{
  "experts_per_token": 1,
  "init_std_router": 0.0369,
  "beta1": 0.9
}
Below are experts of layer 5 (counted from 0) of a mixture-of-experts language model. Rows are named router (the router's row for the expert), down (a neuron's output weights, with its number) and show model dimensions 288-383. Each number is 128 + 32 x the weight over its row's rms, rounded and kept within 0 to 255.
After each expert's rows: "comes before" lists some tokens at least twice as common just after its tokens as in all text. This comes from a sample of Wikipedia text that the model never trained on. Tokens count by the router's weight.

# expert 4
router [ 92 123  92 123 144 125 117 158 133  93 148 188 180 104 162 166 120 132 125 148 165 134 125 162 137 134 188 104 127 147 120  68 111 125 165 102 100 117 123 101 137 116 143 116  86  95 173 180 110 104 154 124 148 106 134 149  97 134 135 116 160 141 142 100 127 151 115 142  95  90 164 108 131 142 137  98 102 189 162 126 156 154 132 142  88 175 150 150 126 116  95  90 162 148 121 120]
down25 [141 135 137 149 131 148  52 143 119 172 112 162  83 164  94 162  86 112 137 160  60 142  81  96 139 104 122 150 112 120 118 176  88 142 171  97 108 173 145  81  82 129 155 110 177 110  98 114 127 112 131 174  83  79 173  59 113 145 161 173  99 112 100 163 140 107 170 118 148 118 122 164 106 159 195 117 127  90  85 127 135 148 151 135 136 122 159 122 115 103 163 137 155 108 136  56]
down26 [163 141 114 147  71 123 120 116 129 145 144 131 171 109 101 192 105 153 115  87 154  62 146 139 167 148 125 123 157 187 121  50 148 128 101 111 165 120 125 114 115 130 128  98  94 115  83 143 114 126 168 154 152  90  97 172 201 100 158 171 191 108  98 133 100 121 105 115 174  86 140 130 139 191 164  95  62 143  91 185 124  96 178 106 100  77 141  85 134 131 160 142 103 107  90 179]
down27 [ 67  94 164 160 114 180 162 145 165 143  90 116 122 118 158 104 130 167 103 142 130 106 129  72 140  86 102 160 125 121 143 154  98 124  97 120 136 168 146  81  54 123 174 188 192 169 170 119  48 128 110 161 182 141 200  71 121 162 188 170 121  67 131  86 124 104  92 152 118 140 100 143 142 151 104 144  72  86 162 132  69 142  69  90 106 141 127 155 116  94 143 111 136  97 141  68]
down28 [132 149 106  86  91  87 107 106 121  83 138 129 135 104 166 107 160 134  83 123  85 190 163 131 134 143  65 198 120  93 132 143  80 149 142 113 124 121 125  73 142 135 105 111 171  99 155 102  97 100  75 145 161 187 163  46 148 107 163 196 106 153 145 124 139  98 132 127 171 116 147 159 167  74  96  60 157 147 175 145 182 108  70 148 153 143 134 157 130 170 134 118 170 170 127 103]
down29 [179 108  85  97 156 124 118 136 175 157  96 106 133 139 102 112  98 142 124 116  30 149 140 177 155 144 182  73 126 128  91 136 124 112 109 124 126 144 149 165 121 105 133 148 117 139 126  78  98 112 105 104 108 154   5 140 153  88 153 100 164 109 144 126 172 143 148 120  88 216  90 121 126 132 148 109 128 115 131 125 121 130 160 117 155  95  86 111  78 101  77 154 144 138 124 108]
down30 [168 134 164  76 149 142 104  41  92 105 130 103 108 152 123 166 149 120 130 159 121 116 132 172 158 164 110 112 161  86 160 138 145  97 131 139 139 118 151 157  96 117 159 111 123  91 101  94 139 128 144  82 155 154  84 183 137 147 133 118 109 141 139 137 127 212 143 100 178 177 112 150 141 174 156 167 153  76  61 104  91 124 133 142 131 115 110 127 122 107 132 145 131  93 151 150]
down31 [100  68 113 158 107 147  76 124 154 126 152 128 148  67 181  70 178 164 132 199 138  82 139  49 145 187 109 101 121 118 100 180 127  90 117 107  92 201 141 175 180  90 105 131 101 110 133 148 164 175 104 121  58 118 100 120 113 110 163 117  91 140 147 149 134 150 159 142 115 108 157 137 108 156  63 126 158 177 169 125 133 200 160 122 119 142 146 136 146  87 157 118 132 124 143 118]
down32 [175 170  91 137  70 167 139 118  90 118  85 137 143 108  72 103 113 152 149 165 177 167 131 110  96 181  97  99  65 159 122 103 111 111 156 140 107 107 140  95 137  90 155 134 105 177 165  91 139 133 102 218  88  93 121 163 131 123  85 130 116 141 127 147 114  73 119 127 134  52  66 171 144 116 124  86 158 161 133 168 118 184 111  93 111 151 141 134  72 113  93 152 155  74 136 104]
down33 [150 110 124 145 144 117 102 154 143 146 163 133 164  99  92 181 183  96 103 107  59 179 153 163 140 142 130  79 147 138 135 128 186 111 115 165 154 139 103  98 147 122 128 171 124  48 100  83 154  84  82  98 101 113 152 167 159 130 140  46 142 176 118 170 159 136 200 166 134 137 131 190 159 124  79  70 140 153 153 109 131 159  47 144 115  80 145 175 194 121 104  88 135  78 110  74]
down34 [130  74 132 135 179 164 166 170 126 140 118 128 116 109 140  87 100 177 179 204 141 128 111 121 137  93 142 128 119  66 137 154 116 120 172  96 119  96  84 110 148 102 198  84 210 175 147  81 131 196 116 116 101 151 179 102 100 214 150 130 163  68 122  73 108 175 108 165 112 169 124 127 107 123 121 185 122 163 127 145 161 136 119 133 147  81 155  70 131 134 120 144 108 130 117  86]
down35 [137 147 179 104 213 147  90 132 161 128 136  99 140  91 126 148 149 141  67 173 149 120 139 103 107 134 124  51 107 123 119 109 158 101 161 170 142 157 148 130 123 112 125 130  99  92  94 135 141 112  86 147 167 183  62 165 148 133 114 125 158 160 185 128 161 124 120 176 111 111 107 115  93 120 148 111 137  94  56  94 172 121 100 148 146  87 133 109 122 173 197  26 122 137 113 170]
down36 [100 124 126 160 117 152 112 169  96  90 170  86 130 157  71  97  86  95 119  69  84 107  85 189 120 109 112 120 110 169 131 150 125 111 125 138 164 134 166 172  97 135 113 140 134 119 183  93  87 157 173 134 135 142  78 169 164  77 118 159 189 138 182 105 150 144 110 116 128 121 156 149 158 101 140 152 117 151  57 169  83 154 161 168 117 118 135  79 169 150  92  96 125 157 106 175]
down37 [ 86  79  57 116 101 170  93 119 121 135 133 113 132 119 176 127 144 146 137 118 120 197 131 175 130 152 118 144 120  95  91  72  87 134  55 111  92 132 145 164  79  86 147 133 138 125 107 143 136 149 119 117 120  93  84 125  85 141 178 149 145 132 126 115  60 123 130 106 163 144 138 129 164 130 161 149 154 123  40 207 142 134  88  98 145 133 158  93 113 155 103 119  42 109 172 165]
comes before: " of", ".", ",", " in", " and", " for"

# expert 9
router [ 67  97 109 131  91 119 116 181 100 144 163 190 156 144 172 170 105 139 126  65 172 135  82 102 151 157 147  92 176 132 138  70 110 165 125 124  38 120 162 120 100 128  93 130 122 105 103 209 104  99 149 108 135  93 115 121  99 137  99 121  79 159 108  78 135 191 142  90  65 123 135 135  81 110 140 110  64 169 147 140 175 143 106  49  70 158 130 139 155 100 122 147 150  80 144 176]
down25 [155  93 126 150 159 148  82 121 127 140  13 127 139 140 126 105 140  94 116 144 136 107 134  95 179 180 148 143 128 115 134 124 100  58 192 177 143 146 122 107 102 121 140 140 103 120 134 146 152 103  80 140 141  92 125 111 151 164 138 162 104 141 106 108 174 147 117 155 174 116 108 180 129  78  97 166  64 157 127 163 137 125 184 130 126 165 132 208 193  91 134 131  31 141 155 131]
down26 [115 187 116 115 123 123 149 104 112 180 160 165 164 140 165 145 188 128 159 148 170  60 149 141 105 142 116 141 119 150 172 155 127 134  86 144 138 181 178 166 173 154 149 169 162 150 110  80  82 109 138 201 182  84  81 109 146 148 154 186  76 116 131 119 191 126 133 142 117 142 112 102 204 143 121  98 100 107  86 132  81 119 121 127 132 120 107  70 133 141 162 130 170 127 117 103]
down27 [165 101 104 134 190 156 103 113 129  79 137 117 117 135  73 155 118  92 119  76 136 117 102 160 133 104 121 151 141 125 125  79 162  63 129  75 129 145 187 101 116  88 118  92 109  93 133  71  89 101 111 118 100 198 147  96 126  87 118 145 143 131  89 112  94 109 122 164 151 151 122 108 153 145 130 102  86  42  90 166 147  64 178 132 137 126  76 132 135  97  91 110 119  70 118 169]
down28 [158 128 138 209 145 179 110 123 115 120 155 132  90 164  49  93  96 121 133  87 118 133  66 177 149 149 128  94  63 109 129 123 135 113 177 164 129 138 135 126 150 162 134  97 124 139 120  80 103 118 120 125 136 131 127 111 145  92 183 167  66 145 180 131 142 133 114 167  92 173  70 106 101  55 131 140 104  81 107 130 156 156 107 181  74 136 150 188  92 111 120 137 106 114 170 101]
down29 [121 169  95  71 179 175 121  63 117 157 129 123 170 194 137  92 159 145 185 149 131  90 119 152 180 167 125 170 174 129  72 144 167 155  95  94 148 139 154 187 158 113 151  84 136 152 142  75 108 169 104 132 116 106  98 138 120 184 178 146 154  97 106 135 189 143 100  82 163 162 172 101 128 131 130 140 151  38 111 136  88  92 124  68 114 157 144  73 133 148 138 142 185 107 120 104]
down30 [ 95 133 161 124 120 109 193 134 112 137 125  81 144 143  63 165 138  91 164 203 107 128 221 112 134 139  98 144 137 113 174 100 117 108 132 142 149 104 104 132 141 105 115 128 162 112 115 101  97 136 133 115  97 155 114 155 139 153 117 125 136 177 129 104 134  60 149 125 143  83 179 133 129 117 125 127 135 136 169 116 153 112 137 178 134 160 152 107 112 150 102 126 115 189 170 119]
down31 [147  80 127 120 174 111 106  85 152 104 137 142 107 152 154 169 144  73 174 157 136 145 166 160 149 142  76 101 118 147 180 101 170 171 155 203 194 136 155 131 136 169 144 112 112 127 121 106 135 147  88  97  92 123 137 163  97 155 190 124 115 148 148 116 102  97  81 169 111  90  94 120 158  56 117  97 140 133 126 104 171 164 118 142 141  82 142 144 155 143 169 198  82 144 109 160]
down32 [150 130  89  95 182 191 103 128 146 140 105 107 132 162  81 168 148 138 141 138 114  96 123 136 142 153 153 146 110 150 103 119 108 134 111 117 105 114  95 122 178  82 138 120  90 126 115 112 141 146 128 160  95 144 141 116 146  90 154  96 159 140  67 136  74 100 127 151 165 145 123  98 161  86  94 109 128 189 108 136 126 163 154 118 135 132 149 181  93 125 130 118 166 140  77 150]
down33 [118 170 149 141 127  56 208  82 142 115 112  88 119 157  85 114 132 115 138 121  89  93 184 176 124 138  89 124 120 106 120 110 123 102 178 131  97 206 108 133 123 117  93 130  78 118  94  82 146 150 133 109 118 165  80 155 175 105  98  93 139  98 136 187 121 136 204 131 109 122  69 146  59 141 146 153 195 126 150 141 181 112 130 162 178 109 105 146  78 142 121 105  98 131 130  83]
down34 [ 95 141 106  70 115 171 143 103 100 100 101  39 136 137  76 141  66  91 141 109 122 130 141  95 101 159 160 118 136 153 120  85 159 124 114 148 192  78 131 162 121 138 121 159  92 103  99 129 102 142 166 156 134 126 105 129 182  60 135  82 139  98 100 132 141 138 102  47 153 134 157  88 106 119  94 156  64 110  75 134 152 122 104 119 118 170  73 147 122 155 152 152 115 146 110 134]
down35 [ 80 104 165 131  87  69 167 118 122 131 174 117 169 171 117 106 141  88 164  79 122 111 156 148 117 110 114 137 104 129 138 109 125 131 117 161  84 115  78 160  79 157 182 116 104 168 146 113 112 170 156 117 146 169  73 125 157 177 100 128 159 117 146 107  87 101 178 128 140 132 121 161  50 177 116 129 218 123 159 147 123 107  60 129 196  56  72 159  87 131 114 110  92 114 112  92]
down36 [118 173  89 120 141 127  84 139 140 103 153 170 104 155 150 172 141 165 119 112 107 122 153 116 166 148 108  85 116 114 127 153 143 124 127 124 158 167 111  96  78 128 154 135 107  97 152 104  97  90 148 122  99 146  83 108 121 159 160 138 139 128  87 134 177 144 120  80 102 153 149 145 180 130 135 186 111  77 132 142 124 158 168  73 100 131 155  84 168 121 126 151 147 178 107 145]
down37 [123 146  99 133 141 123 118  80 109 166 121 183 129 157  83 120 140 144 185 150 108  89 104 151 136 139 178 147 126 104 191 144 123 128  95 177 195 142 154 124 129 113 133 149  98 103 132 137 105 116 179 150 135  63 141  69 117 139 155 159 121  88 139 128 156  35  83 113 164  93 121  91 134 119 109  99 131  80 112 185  96  63  54 103 159  95 146 131  86 114 161 151 121 130 170 120]
comes before: " |", ",", ")", ".", "–", ";"

# expert 3
router [ 95 140  93  79 119 128 137 136  86 124 130 156 170 144 136 178 113 175 122 193 122 126 109 156 149 115 141 135 134 139 124 156  98 160 126 121 104  67 141 129 122  53 160 117 133 137 181 202 145 136 144 132 177 169 181 113 110  90 171 106 145 151 149  59 153 114  80 135 117 124 167 184 161 140 195 103 130 149 132 122 155 121 102 131 122 146  73 133 153  78 110 102 112 148  94 137]
down19 [113 110 123  64  87  90 174 179 153  94 116  87 148 120  67 113 158 132 105 122  69 117  97 114 142 114 126  97 104 125 174 109 100 136 191  90  91 115 154 141 114 149 118 158 136 159 109 117 104 116 134 166 124 122 158  70 112 144 117 104 104 139 168 136  93 108 171 129 167 137 187 106  46 149 129 171 167 148 156 158 156 169  96 151 163 176 160 100 120 160 136 116 128 117 116  67]
down20 [ 99  99 154 138 129 156 137 101 188  65 111  86 187 131 156 126 140 172 101  99 120 144  93 110 102 125  93 117 114 180  83  45 125 171 121 105 139 125  48 184 139  71 135 133 144 118 142  70 112 120  88 190  89  75 103  68 192  95 123 200  73 168 129 168 149 133 139 118 104 138 174 169 123 115 145 100 146 120 122 102 156 123  95 130 107 133 236  87  90 119 171 105  99 150 157 154]
down21 [131 120 153  97 147  77 112 138 138  80 145 125 159 154 117 131 117  84 194 141 133 154 159 101 177 137 137 167 105 122 103 108 145 135  96 149 167 156 148 180 150 175 109 117 107 126 170  82 113 159 145  48 113 131 172 197 184  78 154  64 154 134 107 122 100  84 168  85  99 125 141 147 106 149 130  80 126 124 176 162 134 183 130  76 226 127 166 153 130 130 154 116 166  90  82 131]
down22 [179 190 114 146 115 205 176  94 136 160 151 188 155 139 136 126 151 132 134 139  66 117 129 116 169  91  87  87 154 103 184  85 104 120 106 134 114  72 132 105 149 129 106 161  94 164 126 121 144 173 124 121  87 100 132 155 114 116 111 171 152  76 170 160 162 117  74 118 173 114 142 169 118 127 117 126 195 149 159  88 114 156  62 100 109 109 125  43 128 119 131 113 118 116 169 146]
down23 [123 167 133 164 128  76 130 137 126  79 230 174 102 101 132  56 190 133 104 159  99  83  82 114 126 206  68 146 157 199 151  86 177 107 143 148 123  62 145 108 143 143 143 106 107 169 169 136 182 154  92  86 175  80 136 114 160 136 160 158 125  91 151 178 124 108  89 139 132 155 102 129 154 120 138 121 196 107 130 147 103 123 130  80  77 102 122  99 133 110 117 129 115 119  85 120]
down24 [126 135 143  80 117  96 129 127 121  76 100 113 158 148  88 124  94 135 113 119 148 200 182 101 148 129 123 102 181 138 140  92 152 146 102 155 170 132 112 197  94 103 102 124 120 200  90  48 151 125 115 149  92 146  91 187 185 119 127 122  90 168 113 101 128 126  66 107 183 138 116 163 157 132 183 188 168 178 113 141 114 199  82  79 221 106 103  97  84 147 135  82 148 132 136 128]
down25 [145 143 121 165 105 164 117 157 139 143 127 186 160  86 126 102 130 121 117 110 111  91 135 162 128 102 102  76 125  94  94  62 104 131  67 149 114 144 139 119  83  79 173 115  56 148 142  45 118 104 127 149 122 118 124 169 166 164 123 148  86 113 149  41 137 203  79 144 128 153 135 107 105 151 117 171  60 180 125 160 116  51 144 159 141 130 163  81 106 143 117 144 132 123 159 106]
down26 [ 69 128  75 111  93 123  99 143 133 110  98 107 140  88  93 151  94 124 128 169 116 146  90 187 120 102 177  97 142  93 129  85 134 149  91 151 128  93 125 179 139 141 168 169 103 136 142  53 178 132 130 189 111 162 131 176 145 186 137  69 165 163 165 118  91  60 144  93 141 165  71 154 115 114 154 130 130 103 137 120 143 128  58 159  76 131 146 108  82 142 130 107 186 151 189 144]
down27 [151 196 136 153 109 143 110 141 111 124 194 111 166  64  78  71 118 118 156 157 133 185  75 125 147  94  89 105 118 118 117 154  85 166 153 120 134  68  74 139 111 183 158  90 100 168 117 101  52 133 125 143 117  90 108  90 109 156 193 182 160 130 163 105 102 152 123  91 145 133 142  97 105  66 157 132 109 177 116  98  94  95  97 170 148 127 111  72  78 175 145 138  97 107 121 109]
down28 [137 162 116  51  74 111 176  59 117 135 113  93 162  84 107  78 159 125 141 177 145 140 129 129 158 127 156 147 123 112  94 172 138 176  79  77  99 169 167  82 151 133 142  68 108  98 136 112 128 116 141 138  99 129 150 171 123  96 125  98  89 112 125 123 139 151 117 139 177  87 134 138 150 150 109 114  96 130 151 108  57 164 111 132 117 115 100 194 166  93 120 140  92  84 154 134]
down29 [122 123  85 150 194  49 147 115 127 104 134 143  94  67 174 150 112 128 103  95 152 134 130 101 114 152  48 193 113 112 104 101 103 158 103 157 134 117 159 142 106 187 109 111 141 186 171 107 150 157 105 125  90 127 115 203 159 173  97 108 138 131 103 149 121 166 178 149 128 100 122 106 177 180  59 108 180  93  99 115  57  97 113 108 102  71 140 149 133 139 116 114  96 142 100 161]
down30 [ 81 162 134 119 104 117 131 138 116  64  83  88 155 115 154 100 160 140 136  64  39 168 171 141 106 187 128 107  84 115 146 123 175 157 161 122 157 141 132 141 147 137 123 169 102 145 121  82 123 147 159 146  83 163 125  85 157 114 143 186 150 115 131 190 104 151 144 151 139  61 137 142  83 147 179 158 144  87 125  87 123 127 155  83 142  98 127 120  84  84 101 116  95 149 181 106]
down31 [170 166 121 130 106 140 118 101 149  88 153  97 115 123 112 130  90 103 103  62 102 136 149 113 176 178 179 135  67 105 102 187 131 136 161 153 190 181 141 161 190 124  99 118 110 136 161  96 142 111 106 126 161 161  90  94 156 130  54 112 113  79 105 120  56 174 131 112 100 119 171 143 202 134  91 106  98  70 123 118 158 130 123 157 115 126  74 102 121 133  61 181 189 197 162  96]
comes before: " the", " a", " that", " as", " it", " \""

# expert 6
router [131 114 152 114  69 153  98 150 116  89  99 176  84 183 140 144 170 168 173 124 122 151 117 139 143  84 122 100 123 136 199  85  89 138 169 126 146  48 166 143 131 125 141 129 131 145 165 199 154  71  94 108 182 147 161 136 101 155  88 132 186 169 145 100 138 149  84  95  78 111 153 109 110 100 133 113 128 158 134 107 123 124 119 133 110 178 143 129 125 107 101 126 110 116 105 166]
down6 [116 131 141 152  50 155 101 171  92 111 134 168 121 106 148 166 116 135 164 129  81  50 154 141 100  99 144  79 110 119 102 143 142 127 114 104 158 158 127 134 140 132  90 135 124 110 199 109 140 109  82 161 123 143 135  92  98  93 105 155 163 117 122  93 181 100  97  61 157 105 149  81 112 142 129 150 141  36 127 141  76 103 114 162 138 143 103 131 151 101 172 200 192 209 127 158]
down7 [138 129 182 182 111 117  94 136 106 154 128 122  96 147 127 105 140 100  87  79 170 161 107 161  76  90 128 107  89 156 159 153 121 126 141 184 194 156 105 162 122 172 127  71 120  91 115 171  87 169 103 167 144 149 130 146 188 143 147 178 154 130 122  73 123 166 135 113  83 110 127 122  95 132 160  89 120  78 132 187 176  87 114 174 108  93 111 124 166 178  62 165 115  99 191 148]
down8 [101 186 155 113 180  95 168 152  89 149 167  93 111 191 122 226  86 134 192 142  94 178 139 191 139  80 157 175 141  94 102 120 100 122 103  82  77 191 134  85 134  63 146 104 119 153 128 121 174 142 126 176  94 121  67  90 140  94 104 122 178  67  81 126 127 135 146  74 133 104 139  98  87 103 147 178 105 167 129 160 161  80 192 117 119 101  95 178 148 110 151  93 164 103 149  90]
down9 [161 118 133 163 177 144 162 116  97 141  96  63 113 133 151 120 145 120  98 135 102  69 115 116 163 199 146 116 131  44 160  95 134 102 125 126 100 106 152 163 168 119  90 150 124 153 121 111 176 149 168 144 134 152 122  56 148 120 152 117  76 131 143 126 126 138  90 103  84 139 177 124 181 151  94 145  98 127 185 175 108 170 137 169 141 153 133 185 152 153 177  96 133 112 152 159]
down10 [186  82 117  83 160  88 119  92 154 122  57 127 163 164  87 100 125 101 118 144 105  92  84 119 135 111 149 124 106  75  86 192 114 157 186 110 201 164 123  89  71 119  94 124 146 133 116 119 163 162  83 113  75 158 110 115 130 152  47 128 138  87 134 132 117 129 125  95  77 108 155 119 102 146  66 148 136 121 143 142 156 146 106 157  98 118  88 110 142  76  96 175 140 149 148 134]
down11 [107 173 151 125 113 120 173 107 107 112 130 142 185 153 148  71 113 141 130 189 121  45 146 109 112 177 131 117 121 121 154 147 142  97  97 141 114 113 141  75  81 164 128 180  78 148 116 142 152 118 186 216 159 181 104  15 149 140 180  94 142 133 103 159 101 166 124 164 172  79 145  64 128 181 130 126 130  73 128 102 107  93 135 147 143 165 140 145 145 172 119  84 131 115 105 129]
down12 [ 86 131  70 132  82  89 152 107 148 111 139 121 119  96  81 139 106 117 108 104 129 159 183  99 120 131  96 152 111 188 114 149 117  95 156 168  88 169 162 110 127 130 120  96  76 104 114  85 125 127 153  89 135 123 126 139 108 189 172 130  90 142 144 100 144 118 167  85 105 111 120 148 117  93 164  96 132 143 155 159 141 145 105 118 169 163 117  52 181 130 125 133 238 130 148 127]
down13 [ 89 119 183 156 127 196 117 142  36 162 174 115 123  98 104 171  76  72  90 143  84  89 142 133  85 102  88 154 113 196 218 157 123 136 119  96 121 142 125 146 126 115 108 160 141 129 111 170 115 107  89  96 119 140 203 123  92 126 191 125 113 120  57 133 134 132 166  92 121 142  86 100 116 167 130 113 138 117 135 154 116 128 158 121 153 169 184  98 172 165 167 113 125 129 111 143]
down14 [ 82 128 100 177 134 200  70 152 111 113 145 114 129 102 121 120 135 113 170 136 114 144 131 107 180 114  94 124 111  80  98 166 135 188 149 121  84 165  72 172 138 129 113 142 139 149 168  65 125 160 104  97 113 178 157  66 139 127 141 119 107 150 171 154 101 134 167 102 114 119 101 115 130  99 147 158 147  70 119 151 120 151 134 122 107 105 106 146  63 109 121 188 149 139  93 100]
down15 [141  98 109 109 141 136 110 163 176  95 112 120 154 104  72 107 138 103  80 129 154 167 110 106 123 148 176  60  94 165 158 124 169 126 153 188 138 121 117  85  88 124 140  60 124 140 189 136 137 191 151 123 117 164 113  82 112 232 129 161 112 127 124 120  97 103 165 115  91 158 127 128 130 103 102 159 115 117 126 138 206 191  94 159 155 115 157 109 136 182 148 160 113 100 142 114]
down16 [166  58 189 139 101 187 132 138 165 165  91 178  82  68 148 163 122 127 144 164 121 131  77 114 130 152 118 159 144  92 134  95 120 127 128 130 197 155 133 162 169 148 148 174 130 115 141 113 180 109 215 155 169 149 145  99  99 146 103 120 159 141 130 124 122  74 105 127 141 148 153 118 131 128 107 179 158  95 140 117  90 139 109  97 141  94 171 111 111 129 116 157 163 130 159 109]
down17 [143  82  69  91  71 110 140 126 154 147 171 150  87 182 174 107 142 125 100 148 163 167 140 115  68 107 138 114 107  90 127 115 148 122  77  90  97 218 112 132 133 151 132 106 160 176 102 116 133  92 171 146 140  90 130  43 113 128 130 119 169 118 135  88 184 119  99 188 188 104 124 150 150 167 124  98 131 116  60 161  68 114 112 117 100 156 126 132 178 177 121 158 178 146  87 106]
down18 [165 130  88 128  83 146 151 117 132 146  81 101  93  74  82 121 176  60 154 159 136  71 138 107 119 122 180  93 158  93  99 101 152 118 121 127 157 100 138 117 116 146 107 134 165 157 143 106 163 140 160  67 117 137 111 208 125  79 110 154 115 118 187 158 143 144 122 138 124 121 152 155  98 131 113 123 124 148 137 120 109 106 130 180 108 162 116 161 153 146 154 137  57  95 171 123]
comes before: " |", " was", " 0", ";", " is", " 1"

# expert 5
router [104  76  93 135  92 117 113 127 117 102 140 177 142 118 177 123 158 185 132 150 112 161 116 147 120 115 144 149 106 123 144 164 137 119 127  92  76 108  84  97  73  99 103 126 127 165 182 159 144  80 116 115 131 166 141 136 144 137 157 125 150 194 113  59 111 171 112 110 105 174 160 140 118 153 202 138 123 157 168 115  95 116 147  87 113 128 110  74 156  55 137 114 177  77 138 113]
down1 [141 179 117 119 163 116 199 106 113 163 134 105  53 129 157 163 168 138 103 152 115 185 125 100 178 201  90  76 109 116 140 131 164  74 147 169 172 135 118  91  91 109 150 120  88 112  62 144 175 194  83  84 128 150 174 123 140 157 136 113 104 100 154 233 138 162 139  95 114 141 170 126 172 206  56 122 131 145  78 193 115  88 125 126 149 128 145 147 162 145 164 141 117 116 157 119]
down2 [ 97 138 129 122 110 144  73 146 140 156 153 158 176 181 140 139 153 169 145 142 148 177 133 125 150 164 117  76 186 157 145  88  95  79  54  94 133 170  55  84 115  78  96 132 181 182 118  71 148  55  59 102 112  91 158 200 148 116 125 157  55 162  68 101 154  94 112 148 147 132 147 185 142 165 104  83 129 137  79 186 141 158  51  57  83 136 107  66  97 140  92  91 128 157 112 134]
down3 [ 66 106 158 135 151 107 125 171  92  79 111 108 176 117  93 108 133 128  35 136 100 193 128 178  85 197  81 133 121 152  85 132 151  92 108 141 142 113  85 140  98  78 124 107 134 183 161 113 151 137 192 126 198 136 107 140 195 164 120 159 142 126 136 127 167 129 114  90  80 176 147 154 116 138  83 107 157 126  93 125 155 159 159 106 138 106  98  97 177 104 187 181 159 102 126 152]
down4 [110 144 128 172 135  86 115 137 146  89 106 188 170 130 174 140 104  51 112  80  74 101  96 128 114 111 112  85 104  98 153 159 131 108 124 134 118 142 163 148  77 161 102 184 128 147 156 118 152 111 132 124 171 123 122  45 150 114 185 160 128 142 139 189 141 143 155 127 108  92  90 136 144 119  80 152 151 123 157  36 112 120 138 131 155 124  91 115 109 127 122 166  89 140 139 105]
down5 [ 70 166 168  54  85 103 156 127 114  95 115 137 137 123 135 119 162 143  76 102 155 121 153 172 134 128  81  95 189  92  44 109 115 125 105 142 108 174 158 146 164 134 121 117 125 121 151  88  99 177 158 160 133 122 148 116 146  61 173 134  52  97 108 182 114  95 180 152 105 133 125 132 143  92  55 107 143 180 105 111 139 107 152 142 128 111  87 118 124 147 159 138 110 179 131 161]
down6 [ 94 102  87 164 145 140 142 127 122 153 105 152 106 160 115 206 138  93  82 118 187 121 121 127 159 111 112 176  96 124 157  52 162  78 199 149 128  98  93  98 107 124  84 117 207 121 125 124 160 133  99  82 154 138 147 131 126 137 152 174 153 179 137 113 177 113 115 102 128 108 118 150  43 135  86 166 148  76 146  83 125 134 155 155  88 147  88 129 133 102 157 135  93  93 108 100]
down7 [ 88 132 116 123 109 145 134 151 137 131 161 182 162 146 148 114  91 135 132 157  82 140 143 179 128 155 152 135 137 162 115 120 152 145 172 125 196 168 114 129  70 126 126 119 120  84 176 144 117  94 197  84 103  87 108  45 144 159 144  86 118  94 109 162  77 102 100 154 115 118 175 132 176 119 108 159 129 103 158 143 183 141 129 118 162  78 168 128 126 124 136 162 153 121 165 106]
down8 [ 63 140 106 167 119  61 134 103 117  81  81 147 155  82 151 168 148 154 118 113 121 100 107 155  77  73  98 130 111 110  83 100 169 110 143 135 101 157 118 169 167 104  93 162 169  80 161  95  87  96 153 117 140 158 171 142 155  97 219 167 125 152 150 121 113  99 162 120 163  86  71 111 103 165  78  92 170 141 116 148 131 175 135 147 117 141  81  89 132 112 131  96 112 145 119 170]
down9 [155 154 144 126 145 157 132 144  43 165  95  67 126 121 134 120  77 107 104 138 148 141 107 139 100 157  66 155 125 105 165  97 146 120 132 120 132 120 109 191 179 135 165  70 114 170 157 102 200 101 173 159  99  92 138  90 147 113  86 155 144  95 156  95 129 150 184 148 138 113 148 128 120 136 123  81 133 107 142 175 189 148 107 152 126  95 150 128 124 100 118 148 190 151  87  76]
down10 [149 175 166 162  72 148 156 114 107 119 161 123 172 163 107 130  72 120 155 151  59 168 143 168  87 139 132 121 164 145 127 104 163 216 103 121  87 112 195 143  66 159 156 126 116 133 141 207 158 134 142 103 116 135  68 120 139 140 183  98  80 136 183 121 107 114 114 176 114 111 131 126 152 131  92 105 153 121  70 156 112 107 120 121 177 129 128 161  79  87 143 101  85  76 145 143]
down11 [129 119  80 100 147 146 175  90  72 171 176 110 121 119  72  83 141 150  60 164 116  87 129  92  77 179 112 160 159 115  51 118  76 136 138 183  89  85  67 197 101  79 167 130 119 131 148 128 109 156 114 103 161 157 114 121 146  61 136 172 138  91 181 101 138 141 105 109 162 129 138 148 156 115 174 136 123  86 127 143 139 129 129 130 177 143 104  99 126 170 134 139 115 100 129 191]
down12 [162 107 149 121  54 153 130  83 127  91 142  87 148 106 102 123  86  88 118  83 193  89 131 102 164 127 102  78  88 109 119 150 119 136 144  88 231  96 182  59 136 135  95 106 173 136 134 120 109 139 149 143 131 130 131  76 205 141  97 154  67  81 106 153 242 148 118 172 129  99 124 119 174 125 143 104 108  57 118 156 124 106 167 112 120 103 109 168  74  75  73  91  82 128 138 123]
down13 [157  67 156  96 124 130 113 158 139 168 164 150 156 194 145 121  92  88 100  81 131  91 110 156 108 122  80 135  92 116 122 118 143 129 170 138 173 164  90  95  39  76 146 100 125 125 150 125  90 152  81 124 150  94  82  63 132 165 116 168 127 105 126 156 202 131 146 135 167 182 104 156 103  95 105 140 141  80 154 171  92 134 167 138 158 100 171 129 197 160  53 113 134 157  94 133]
comes before: "-", " the", "′", "=", "″", ")"